config.yaml
d_shared_expert: 0
router_score: "softmax"
router_z_loss: 0.001
tie_word_embeddings: false
beta1: 0.95
Below are experts of layer 4 (counted from 0) of a mixture-of-experts language model. Rows are named router (the router's row for the expert), gate (a neuron's input weights, with its number), up (a neuron's input weights, with its number) and show model dimensions 32-63. Each number is 200 + 20 x the weight over its row's rms, rounded and kept within 0 to 999.
After each expert's rows: "mostly gets" lists some tokens that are sent to it at least half of the time. This comes from a sample of Wikipedia text that the model never trained on.

# expert 97
router,197,228,228,230,195,190,174,213,225,217,201,221,220,224,219,201,218,173,209,219,186,237,180,169,223,188,181,181,191,181,195,230
gate0,247,196,210,198,214,178,193,205,184,178,204,239,199,197,232,195,226,143,180,237,207,208,204,185,220,190,186,220,155,171,187,232
up0,162,246,196,208,211,194,202,218,235,209,217,175,195,186,190,216,190,240,204,184,187,199,179,187,191,234,224,155,194,190,216,198
gate1,212,192,179,214,180,175,139,185,229,266,196,215,205,219,214,184,220,185,231,207,190,197,193,157,210,200,182,177,190,188,192,225
up1,188,227,224,198,195,221,254,197,194,154,227,185,191,186,186,232,211,210,205,221,189,212,187,236,187,212,237,190,181,182,202,197
gate2,184,199,240,235,208,200,191,229,220,218,235,207,217,227,208,172,226,205,215,196,186,214,199,183,207,187,221,218,189,191,196,188
up2,171,182,214,210,201,231,202,238,187,204,199,208,177,209,190,162,195,214,197,171,214,193,223,207,197,168,232,213,209,211,218,174
gate3,196,226,215,201,190,169,177,163,199,184,240,247,196,206,180,200,195,181,193,196,185,232,196,191,211,204,171,152,199,177,186,233
up3,187,195,202,187,167,204,197,193,173,181,193,236,186,185,172,171,177,185,196,178,219,197,217,222,189,193,195,182,233,220,228,194
gate4,197,242,231,179,212,220,199,209,199,175,221,234,202,217,205,218,211,196,209,197,211,233,210,187,166,205,185,198,192,166,201,196
up4,204,184,205,212,187,218,156,212,204,189,168,209,182,207,212,197,222,202,198,214,219,186,200,203,193,189,197,209,185,190,174,184
mostly gets: "°", "Succeeded ", "classification", "Candidate ", "Genus", "Order"

# expert 253
router,214,215,218,231,173,186,195,160,219,241,225,216,217,240,216,206,217,187,209,221,186,213,185,183,210,226,200,171,203,189,188,229
gate0,188,208,212,215,206,189,137,147,223,212,232,203,183,199,215,216,197,187,233,229,189,200,186,178,178,241,210,167,227,204,206,213
up0,234,224,197,170,217,208,218,250,198,203,180,206,200,195,223,194,239,193,190,217,196,212,185,206,232,184,189,210,168,187,171,212
gate1,184,252,230,256,211,195,190,147,188,209,256,197,199,191,202,213,231,195,208,215,175,233,184,189,214,217,166,213,179,225,213,207
up1,219,191,179,156,196,208,192,259,203,191,155,186,204,208,212,192,203,203,212,199,216,175,204,210,203,196,235,169,199,176,161,210
gate2,205,205,202,189,227,164,190,192,244,192,221,219,230,199,176,249,213,203,222,230,193,209,199,197,208,236,160,172,190,202,171,213
up2,192,192,182,185,214,161,201,207,230,219,207,208,216,211,162,228,188,208,221,226,206,188,221,216,197,242,166,174,216,217,196,179
gate3,203,185,256,212,198,219,185,184,219,199,188,171,185,221,224,207,222,191,197,195,235,186,197,166,201,216,193,211,221,194,206,230
up3,177,195,142,178,209,192,187,248,187,227,206,215,218,180,199,181,224,203,208,209,176,222,188,184,197,185,195,171,202,207,195,168
gate4,210,219,239,232,195,166,169,214,226,220,207,188,208,199,234,194,226,180,197,215,203,217,170,196,227,205,185,207,173,185,169,201
up4,215,164,172,214,204,191,218,188,189,203,158,209,208,218,233,209,168,196,229,185,160,220,231,194,195,182,234,165,224,226,227,184
mostly gets: "Since ", "Rank ", "ld ", "• ", "Notes ", "Place "

# expert 141
router,227,183,199,224,202,205,195,193,216,227,201,205,217,228,252,212,208,188,222,207,187,222,184,195,211,221,207,185,153,190,181,191
gate0,226,211,203,194,158,188,201,196,210,160,213,222,232,179,206,252,208,217,207,211,205,233,183,181,205,208,185,183,187,198,189,206
up0,184,212,224,208,249,195,172,184,216,212,209,178,173,239,227,182,222,170,218,219,166,180,211,190,231,197,207,201,217,188,208,231
gate1,188,209,207,219,207,191,217,196,183,227,187,175,222,188,243,163,199,194,185,196,204,195,194,199,234,186,201,192,194,209,208,214
up1,217,172,189,173,195,210,182,196,213,198,214,214,200,195,158,218,204,204,206,215,199,214,202,179,177,215,221,227,198,195,190,202
gate2,248,204,213,243,182,175,185,212,215,213,204,255,177,208,215,223,223,204,201,181,209,210,192,206,191,182,182,165,156,207,211,212
up2,159,235,207,190,177,192,170,157,220,186,228,156,238,217,177,188,213,184,238,231,173,210,185,178,215,207,209,213,238,177,164,219
gate3,217,212,212,214,201,214,194,184,200,191,194,218,181,220,227,262,191,187,209,194,187,201,221,196,221,221,181,182,149,182,207,197
up3,192,203,216,200,180,175,221,219,200,209,184,173,170,168,219,213,208,195,176,206,215,180,209,218,206,222,198,208,189,200,174,190
gate4,197,194,198,202,206,172,197,196,210,228,238,215,217,232,176,220,208,199,235,249,181,212,195,201,236,208,191,197,204,183,205,210
up4,183,165,176,173,209,199,208,227,188,210,199,181,213,234,187,203,176,222,212,220,204,186,210,218,228,215,206,219,215,215,211,172
mostly gets: "tri", "imp", "Sour", "ø", "ati", "Lib"

# expert 182
router,204,215,235,224,209,175,167,175,199,226,210,214,200,224,221,202,199,163,191,214,198,205,201,180,238,224,176,190,206,176,207,226
gate0,192,208,233,203,205,183,220,172,205,198,217,217,185,218,209,196,212,187,215,197,187,181,200,156,242,211,205,226,182,194,183,182
up0,188,219,186,210,189,214,179,219,217,223,197,187,216,202,197,224,207,198,217,224,189,251,185,225,164,202,194,150,181,183,188,242
gate1,180,247,187,189,194,179,196,186,240,226,214,209,230,205,218,236,218,208,220,212,189,173,171,194,223,227,189,226,194,178,199,228
up1,176,232,158,188,207,204,211,196,203,223,189,217,203,226,197,228,175,194,178,189,211,167,194,212,212,235,193,228,193,195,221,197
gate2,177,190,235,210,162,154,228,186,213,201,160,197,230,191,237,199,195,215,171,186,224,186,212,198,194,188,214,202,189,195,172,210
up2,195,196,208,183,176,173,243,166,191,234,188,174,220,173,178,199,199,205,178,189,223,196,216,212,216,200,219,206,195,204,187,220
gate3,206,223,218,199,242,234,220,211,173,185,199,207,209,232,185,241,194,192,210,236,190,185,205,188,210,193,278,187,182,176,177,183
up3,207,207,166,201,173,201,199,189,217,230,211,248,218,174,218,214,219,192,201,199,223,211,198,199,194,218,146,211,186,207,194,228
gate4,205,229,188,184,151,161,229,196,214,226,217,221,187,199,209,201,218,208,193,217,201,217,210,225,188,181,228,172,175,193,189,225
up4,187,172,208,187,219,217,187,188,186,196,186,176,230,213,218,196,213,211,217,176,191,205,180,189,245,223,158,212,216,193,193,220
mostly gets: "Ser", "gener", "mod", "iv", "Ag", "Del"

# expert 90
router,235,210,205,214,227,198,185,186,226,209,218,211,212,216,222,227,229,156,218,222,184,215,185,184,238,224,209,191,197,172,165,231
gate0,260,233,208,181,235,213,196,202,175,192,204,177,224,192,199,236,202,201,204,204,203,209,194,178,222,209,194,177,184,190,170,214
up0,228,237,188,178,222,219,218,238,172,195,183,164,211,183,191,216,184,231,184,185,217,188,210,211,222,195,196,195,221,182,183,200
gate1,227,239,200,202,176,195,177,167,210,236,212,203,200,223,176,205,220,184,206,199,134,197,165,207,163,202,170,168,193,181,173,217
up1,187,192,189,199,216,180,189,206,239,200,188,244,204,187,231,199,191,203,191,236,222,221,201,188,227,209,206,225,199,220,198,193
gate2,184,226,210,222,216,214,205,198,229,219,207,224,197,213,187,225,186,167,233,220,178,192,192,183,192,185,203,205,205,193,167,194
up2,229,178,208,210,167,188,194,184,225,221,216,205,238,229,204,189,211,224,161,208,200,200,196,208,232,169,186,179,190,196,219,210
gate3,197,227,209,228,200,199,219,202,196,196,208,185,215,236,206,164,203,192,184,206,177,200,212,203,258,212,206,198,212,172,220,211
up3,181,201,191,219,204,220,231,221,204,182,187,180,214,219,182,181,175,215,181,200,191,187,232,216,222,196,203,211,221,186,212,228
gate4,193,221,214,194,207,193,220,189,232,201,229,205,208,239,187,196,202,157,213,232,172,214,185,211,228,205,209,169,219,142,208,215
up4,212,193,198,194,239,200,183,202,188,213,185,215,197,172,222,203,222,233,197,209,209,201,204,185,196,190,176,229,186,249,176,191
mostly gets: "|", "was ", "|---|---|---|---|", "|---|---|---|", "were ", "but "

# expert 208
router,212,207,205,207,191,189,189,176,228,223,218,224,217,244,242,211,239,181,205,214,182,214,178,182,200,201,192,169,207,184,176,233
gate0,171,190,208,216,234,212,168,190,213,205,205,225,207,211,199,213,227,180,221,234,196,227,185,199,225,222,165,194,214,163,176,204
up0,160,178,195,181,225,231,180,221,176,166,183,204,193,178,183,198,224,202,202,212,222,205,210,223,201,200,182,215,224,180,183,178
gate1,221,232,198,211,210,188,143,202,183,212,174,233,202,205,233,231,199,216,199,200,226,186,190,203,236,223,232,206,199,190,223,213
up1,210,242,221,177,184,179,200,184,215,186,181,206,162,175,192,194,192,214,209,227,190,184,202,216,166,178,203,189,188,214,195,180
gate2,227,233,191,190,198,217,203,177,209,208,216,186,183,233,217,175,209,196,190,224,222,224,161,208,196,210,212,201,185,184,177,189
up2,184,187,224,230,223,190,159,216,200,198,202,229,228,168,207,249,214,200,224,187,167,210,218,194,211,193,199,190,203,192,213,214
gate3,205,227,199,203,199,205,197,216,221,182,214,234,221,239,197,189,206,161,229,188,157,204,203,197,163,210,229,193,203,162,185,226
up3,220,164,209,216,198,169,174,180,209,237,216,169,215,159,213,191,219,220,188,213,208,213,181,196,214,199,161,213,174,232,219,174
gate4,197,206,200,190,202,200,191,188,223,194,229,199,239,242,232,168,241,151,198,204,171,213,195,193,187,185,200,168,201,176,165,222
up4,226,187,220,223,221,171,174,213,204,214,204,208,180,185,208,218,193,242,217,208,229,204,183,207,210,197,167,224,178,220,222,172
mostly gets: "Independent ", "\n", "large ", "\n    ", "ready ", "previously "

# expert 35
router,221,202,219,228,191,190,157,165,233,218,213,200,217,201,224,210,214,187,225,213,183,215,198,179,206,219,177,184,194,193,176,208
gate0,199,176,188,197,213,198,137,211,196,212,177,223,224,189,215,237,193,213,203,201,217,223,192,213,194,242,223,184,213,186,234,199
up0,224,167,179,219,185,194,142,191,187,224,168,193,187,170,219,215,185,213,196,190,217,197,221,218,200,191,206,234,208,180,223,182
gate1,210,223,211,193,195,207,236,192,196,227,193,194,234,221,221,199,235,190,195,250,196,196,201,203,216,219,178,160,169,199,171,220
up1,198,177,193,183,191,223,221,202,183,219,178,163,223,201,215,221,209,232,178,221,215,172,223,220,195,194,176,183,184,230,200,208
gate2,209,175,206,189,181,232,168,196,227,213,218,197,189,179,228,186,192,198,184,190,182,183,180,195,204,237,215,174,187,202,195,193
up2,184,162,178,168,189,211,179,184,202,223,190,161,170,168,210,175,175,217,162,178,215,177,206,207,186,203,207,182,212,221,221,186
gate3,231,198,166,192,218,194,175,186,241,194,194,191,211,172,203,203,190,221,185,227,202,187,209,207,167,224,176,218,221,210,192,223
up3,209,198,203,220,227,223,210,240,157,220,194,215,191,186,221,196,196,198,193,178,200,225,207,203,232,234,213,201,190,210,220,172
gate4,224,240,184,212,196,194,209,162,214,259,221,195,184,206,186,194,249,172,194,193,215,219,202,215,216,216,190,201,202,191,201,230
up4,181,184,227,173,215,188,212,251,223,164,193,223,228,219,228,187,189,193,205,210,187,203,174,177,204,199,209,191,194,195,190,216
mostly gets: ".\" ", "married ", "By ", "', ", "David ", "\". "

# expert 224
router,234,195,199,208,234,183,192,171,224,209,176,209,203,214,209,200,208,188,201,207,170,212,198,188,235,202,232,207,190,183,172,202
gate0,211,200,177,201,197,195,202,200,224,199,182,193,205,202,225,183,232,192,202,214,184,232,218,178,189,166,232,153,186,208,168,212
up0,198,218,242,216,171,206,177,172,211,223,232,217,211,217,214,218,210,171,227,206,199,209,169,197,203,237,169,191,175,165,215,229
gate1,213,204,187,241,187,185,217,181,211,168,181,195,194,208,192,209,217,192,186,210,204,193,186,208,184,198,185,203,204,164,213,232
up1,181,211,189,213,232,222,197,192,204,198,194,200,190,221,197,191,179,203,222,167,200,189,205,195,180,199,205,203,186,213,226,202
gate2,183,206,208,198,197,179,189,217,228,188,204,202,217,192,220,212,217,212,212,212,186,210,184,203,205,231,221,228,198,184,175,253
up2,189,186,179,167,207,210,210,214,190,188,184,184,204,179,176,197,161,220,170,180,236,186,228,209,182,207,230,240,236,227,204,210
gate3,214,185,204,186,240,209,170,186,246,236,199,203,215,186,188,211,205,176,204,194,197,197,205,166,206,203,187,222,172,192,214,196
up3,212,231,204,218,191,191,192,207,202,195,232,219,208,216,226,213,230,212,221,234,187,226,175,206,199,218,193,158,197,177,172,220
gate4,195,208,197,228,197,227,194,167,259,242,199,187,183,206,188,204,203,204,195,196,195,223,209,184,234,214,184,198,197,219,200,204
up4,185,176,186,211,225,226,203,175,214,227,178,165,163,203,177,225,183,230,177,180,196,181,223,210,220,190,212,215,214,226,197,174
mostly gets: "cor", "dist", "Cor", "sec", "accoun", "elec"